Below are experts of layer 8 (counted from 0) of a mixture-of-experts language model. Rows are named down (a neuron's output weights, with its number) and show model dimensions 256-287. Each number is 50 + 10 x the weight over its row's rms, rounded and kept within 0 to 99.
Before each expert's rows: a language model's description of what the expert responds to. This comes from a sample of Wikipedia text that the model never trained on.

# expert 25
It responds to: Infobox field labels. Field names in infobox-style key–value lists, such as Website, Born, Coordinates, Genus, Headquarters, Time zone, and the colons after them.
down0:45 56 49 53 29 57 51 40 31 48 52 51 41 60 56 46 50 53 46 39 47 48 54 28 43 37 43 29 57 58 61 35
down1:65 71 50 52 63 43 43 51 47 54 66 61 64 56 54 67 38 48 51 55 59 49 61 48 57 68 66 47 52 57 58 52
down2:52 65 57 71 48 57 59 37 51 47 57 53 49 73 64 64 41 64 35 49 31 44 58 54 37 59 45 69 56 72 55 54
down3:44 48 57 63 45 63 58 56 49 53 53 44 52 41 64 40 36 65 54 47 36 56 44 46 45 58 54 51 59 46 36 50
down4:55 37 57 60 70 49 62 69 56 44 53 49 42 43 50 54 72 45 46 57 43 32 40 44 37 39 54 57 58 43 45 62
down5:43 47 34 55 64 47 49 50 44 51 62 68 36 62 59 51 42 34 44 49 54 34 59 33 50 42 52 57 41 45 55 55

# expert 13
It responds to: Surname initial pieces. Opening capital letters or pieces of foreign or uncommon proper names, mostly surnames, such as Sch, Har, Ul, McC, Br-ü-cke.
down0:32 54 52 49 45 69 54 48 52 65 41 67 42 50 34 56 35 41 44 55 30 44 64 49 53 58 50 61 68 54 30 57
down1:68 41 50 68 48 61 41 45 53 49 65 47 25 46 64 55 62 57 51 51 34 63 38 39 39 41 59 35 60 33 44 59
down2:62 62 52 49 45 56 53 77 29 55 43 35 61 60 38 57 56 60 48 49 36 48 37 63 65 49 68 55 65 51 51 63
down3:53 38 56 51 44 32 51 31 35 53 52 23 28 49 28 27 67 58 63 62 50 43 39 54 46 50 33 53 51 61 69 51
down4:38 36 35 63 44 50 59 47 39 44 48 44 66 51 67 59 42 47 49 47 50 59 50 56 41 46 46 52 44 36 48 45
down5:51 41 50 58 41 52 48 50 43 53 41 46 73 45 51 44 55 33 52 46 61 44 56 53 55 48 46 57 43 53 43 30

# expert 19
It responds to: Section heading words. Wikipedia section heading markers and the words inside them, such as == Personal life ==, History, See also, Career, Release history.
down0:42 55 47 69 56 43 58 63 63 38 47 50 42 53 52 53 58 28 59 47 56 43 35 43 52 45 65 53 53 40 60 32
down1:62 35 59 60 61 42 44 43 47 25 41 57 50 54 43 45 80 56 53 40 56 44 35 51 49 36 59 22 42 51 38 54
down2:44 44 45 42 41 32 53 43 59 49 63 28 29 61 49 56 50 42 67 18 27 44 35 52 46 53 59 38 42 62 62 32
down3:55 41 58 56 51 41 55 53 40 58 48 50 50 65 37 70 43 57 46 48 59 34 50 59 45 49 57 64 49 64 48 50
down4:48 56 57 49 40 57 63 35 61 45 34 44 40 51 39 44 37 71 72 44 42 45 44 44 60 52 50 51 49 52 46 31
down5:42 60 49 38 50 42 60 46 43 46 53 57 45 57 44 60 50 49 53 45 56 54 45 46 39 57 66 74 65 47 51 55

# expert 0
It responds to: Numbers in data tables. Digit tokens inside coordinates, league tables, percentages and ages, e.g. 54 in goal columns, 37 after a decimal point, aged 95.
down0:59 43 57 57 44 30 55 43 39 70 37 55 52 54 75 27 47 67 58 62 59 32 47 53 40 43 80 46 40 46 49 54
down1:40 39 64 41 66 36 54 68 54 58 39 56 50 39 43 41 34 33 58 44 29 47 66 41 61 65 25 51 45 51 79 47
down2:74 62 57 49 35 53 43 70 56 63 40 51 39 34 43 45 54 38 56 42 55 35 28 52 64 48 50 50 43 44 43 48
down3:43 60 40 30 38 35 42 40 66 40 49 54 42 41 33 51 43 43 55 58 30 60 56 41 60 47 36 45 48 66 58 68
down4:57 41 52 28 55 42 47 47 39 48 64 41 60 79 45 63 71 42 48 58 64 53 53 64 56 42 43 56 68 66 55 51
down5:54 28 55 52 53 47 28 44 49 37 54 39 36 53 54 52 57 51 50 39 54 54 47 57 37 54 43 20 36 55 48 59

# expert 3
It responds to: Activity and career nouns. Nouns or gerunds for actions, jobs and sporting events after a, his or their, such as contract, role, bout, spell, training.
down0:63 42 45 66 55 57 42 40 67 40 54 43 37 36 37 60 46 57 37 60 42 43 40 51 53 48 49 53 60 38 28 60
down1:35 45 46 49 51 60 64 62 38 41 51 56 54 59 50 55 45 54 33 56 58 47 43 47 66 49 76 63 44 52 48 71
down2:36 44 53 71 44 38 47 58 38 54 59 50 38 49 63 45 45 52 39 33 63 43 70 47 44 43 49 57 43 54 70 58
down3:41 36 52 56 70 41 46 44 55 49 59 66 39 46 48 63 50 33 42 62 43 33 52 52 40 42 58 56 53 63 40 60
down4:74 38 34 56 48 26 47 55 48 42 54 48 45 60 50 40 39 59 58 44 61 32 55 63 43 31 42 55 30 44 54 58
down5:52 34 65 45 49 43 48 38 49 56 78 54 48 51 66 58 53 63 55 61 50 55 39 34 60 25 45 64 38 47 50 59

# expert 5
It responds to: Verbs and function words. Verbs, adverbs and function words in narrative prose, especially after to, not or a subject, such as how, about, able, ignored, boost.
down0:40 31 53 58 44 49 54 45 60 54 36 34 58 51 48 22 48 43 45 53 26 61 70 45 61 57 43 48 58 60 41 48
down1:56 39 51 38 48 49 43 52 48 51 37 54 65 52 56 60 67 72 55 59 47 64 72 47 41 51 54 52 52 63 42 32
down2:47 53 47 40 45 58 53 45 46 40 36 30 40 37 49 48 37 46 50 34 54 48 46 53 48 41 44 52 46 50 44 79
down3:53 47 53 53 38 43 56 41 31 76 55 44 51 57 67 38 35 54 61 51 50 68 48 41 53 56 58 30 48 42 40 64
down4:48 55 65 50 65 25 57 55 40 31 70 52 47 49 44 64 21 50 60 61 61 57 54 54 61 51 43 54 46 38 60 47
down5:57 48 33 46 71 57 46 61 49 34 56 38 54 37 47 62 49 41 20 41 53 60 44 37 67 41 44 56 45 50 44 57

# expert 10
It responds to: Verbs and linking prepositions. Main verbs and the word as or with that follow a subject, such as became, included, served, received, as of.
down0:40 25 60 55 52 58 58 46 58 45 55 35 40 53 52 44 49 54 50 55 40 33 42 48 38 61 55 48 45 46 39 49
down1:59 54 43 35 55 58 61 44 65 43 55 42 58 36 52 48 67 41 49 49 37 41 39 60 51 55 47 36 80 61 34 38
down2:51 56 68 45 55 54 39 60 22 58 48 42 52 42 58 69 42 43 55 52 60 70 53 54 63 38 47 31 64 48 52 58
down3:54 66 46 51 37 31 50 36 38 42 38 43 45 40 56 38 62 51 59 43 54 54 64 23 58 34 47 49 52 56 51 62
down4:49 48 56 51 47 37 32 50 47 65 55 44 56 55 54 40 37 55 56 60 52 42 38 44 51 58 55 46 35 47 57 52
down5:46 51 51 40 56 48 59 49 53 36 41 60 36 42 40 58 67 45 55 49 55 43 43 48 76 53 68 51 43 53 45 53

# expert 11
It responds to: Taxonomic names and list lines. Word pieces inside Latin species names (ensis, atus, idae) and line breaks ending items in taxonomy or infobox dash lists.
down0:49 56 47 53 54 67 48 51 48 55 35 38 51 57 41 42 43 45 39 57 50 56 52 48 49 52 58 50 45 54 66 53
down1:31 49 56 51 54 46 54 48 58 61 51 64 39 67 45 52 52 50 51 51 77 46 49 52 52 35 49 45 55 57 50 32
down2:59 56 43 58 39 54 52 36 42 56 53 40 49 37 71 53 48 50 37 52 50 47 64 60 59 44 31 54 61 54 36 53
down3:59 44 53 49 39 59 56 45 58 57 37 41 54 35 46 29 36 54 51 53 53 65 58 68 50 49 35 53 55 55 34 47
down4:68 62 34 55 48 44 47 47 50 43 41 44 46 49 60 48 44 55 56 50 54 54 55 55 54 46 53 57 62 57 79 80
down5:33 60 58 42 56 61 66 39 55 59 53 41 54 38 56 60 34 55 46 55 49 39 50 57 25 69 56 38 62 55 47 39

# expert 18
It responds to: Place names. Country, state and city names or name-final pieces after in or a comma, e.g. Georgia, Israel, London, and -ville endings.
down0:50 63 47 59 32 54 52 56 43 52 49 44 57 48 41 32 52 53 83 45 65 40 43 52 66 59 39 55 37 54 44 49
down1:48 53 45 65 29 52 43 52 40 52 50 46 60 56 53 28 61 56 60 55 53 58 42 57 57 56 50 59 62 54 43 41
down2:50 38 39 42 45 56 51 48 63 48 52 65 51 55 54 67 53 72 46 56 53 46 65 64 44 67 63 52 66 56 47 30
down3:60 52 52 62 55 67 41 64 54 62 55 46 40 52 34 73 50 55 55 52 41 62 56 37 59 52 29 51 51 44 34 57
down4:43 67 64 47 43 53 52 39 65 49 60 61 46 44 59 58 59 43 59 54 53 60 70 51 20 50 44 35 55 41 55 48
down5:34 62 51 40 65 53 47 41 48 54 50 53 48 58 63 60 41 50 47 72 55 50 44 62 56 50 55 46 64 56 55 50

# expert 2
It responds to: Institutional and common nouns. Head nouns after the, a name or an adjective, mostly institutions and groups, such as Committee, Court, team, government, system.
down0:51 40 52 56 30 43 53 48 47 34 46 49 58 53 59 56 51 32 59 54 62 49 37 57 55 46 69 51 55 49 45 42
down1:54 55 61 39 57 63 47 50 62 53 63 59 53 66 64 57 47 42 40 63 46 77 44 44 50 49 44 50 58 65 68 64
down2:44 42 52 42 53 44 56 41 49 58 35 47 56 56 55 40 28 43 59 65 57 43 56 61 59 58 60 44 44 47 60 55
down3:52 59 58 59 38 57 58 64 39 45 49 46 50 49 58 57 47 44 63 29 58 53 40 31 52 34 56 41 44 43 50 49
down4:52 65 35 46 53 82 55 63 35 36 49 26 52 54 52 53 49 51 54 60 47 58 57 43 53 40 50 45 53 60 52 51
down5:52 45 64 53 41 55 59 38 57 73 56 40 61 58 42 41 61 48 56 40 38 53 48 40 56 54 34 53 47 41 48 62

# expert 8
It responds to: Counts and number pieces. Numbers giving quantities in prose, spelled-out or digit pieces, such as two, four, several, million, 20 in 20%, trailing 0 in 5,000.
down0:61 56 65 48 52 49 39 70 43 27 60 49 26 59 37 50 36 69 49 52 56 55 34 56 51 50 34 48 34 64 64 30
down1:58 47 59 39 55 55 48 57 50 65 67 52 65 75 71 46 61 42 53 62 56 55 42 62 30 54 49 51 56 50 46 59
down2:43 43 39 59 55 53 46 68 26 53 44 58 41 51 41 50 57 56 48 41 63 61 52 46 69 46 48 56 59 68 57 44
down3:61 56 49 59 45 54 34 68 43 46 49 48 31 31 40 38 40 59 52 50 43 47 38 51 78 42 53 56 54 55 47 67
down4:50 36 53 52 35 48 39 59 47 65 40 39 62 55 60 28 45 54 45 47 66 48 48 61 52 36 52 44 60 41 40 62
down5:60 56 27 60 72 38 37 47 49 47 40 50 51 65 52 44 49 66 55 38 56 57 41 48 66 50 64 49 48 42 38 62

# expert 26
It responds to: Numbers in sports tables. Digits in scores, statistics and table cells, such as tennis set scores 7–6, goal minutes and season appearances.
down0:61 61 50 48 49 40 44 40 43 44 54 50 62 74 59 52 63 44 71 58 54 71 50 56 45 32 47 47 42 53 42 55
down1:61 55 63 44 52 53 61 50 43 45 50 40 60 50 64 54 50 44 48 55 49 44 31 49 68 40 52 51 41 33 46 49
down2:56 52 58 52 46 32 40 36 48 70 57 47 42 46 49 51 29 45 44 44 50 57 46 47 44 46 39 41 44 47 38 50
down3:36 45 41 55 37 53 47 55 44 62 63 34 47 49 51 61 52 38 41 55 28 52 42 32 59 54 70 55 47 53 46 33
down4:41 46 45 47 58 49 61 57 45 53 52 59 59 57 77 46 44 51 39 39 38 61 54 47 51 53 59 50 52 60 55 53
down5:42 61 34 60 50 40 41 46 51 50 40 40 50 55 39 51 43 55 45 28 53 45 52 38 65 51 53 55 66 41 59 57

# expert 21
It responds to: Capital word-initial pieces. Single capitals or first pieces of names, codes and foreign-script words, as in 2002 PU, Stefan, Claire, (B.F.E.).
down0:58 65 27 50 68 55 44 47 41 53 43 45 58 42 49 46 49 51 50 46 59 49 36 47 48 40 44 36 55 54 46 58
down1:36 61 41 65 55 33 47 35 40 42 51 41 64 47 63 45 36 42 45 63 67 41 46 55 50 49 56 65 37 51 41 57
down2:67 36 45 33 44 51 40 49 60 50 48 42 48 33 55 52 57 52 34 42 50 27 67 53 45 58 49 54 46 49 49 62
down3:32 52 56 38 52 46 31 45 35 30 55 60 44 53 63 44 52 59 50 51 51 52 60 64 54 33 40 44 55 66 59 48
down4:60 42 57 26 53 59 64 43 56 33 49 37 39 43 56 53 61 51 51 33 51 49 51 42 47 55 55 25 53 52 50 30
down5:53 64 59 33 57 59 58 46 41 34 54 49 63 56 62 45 62 37 29 41 52 63 53 66 43 51 62 38 48 58 39 44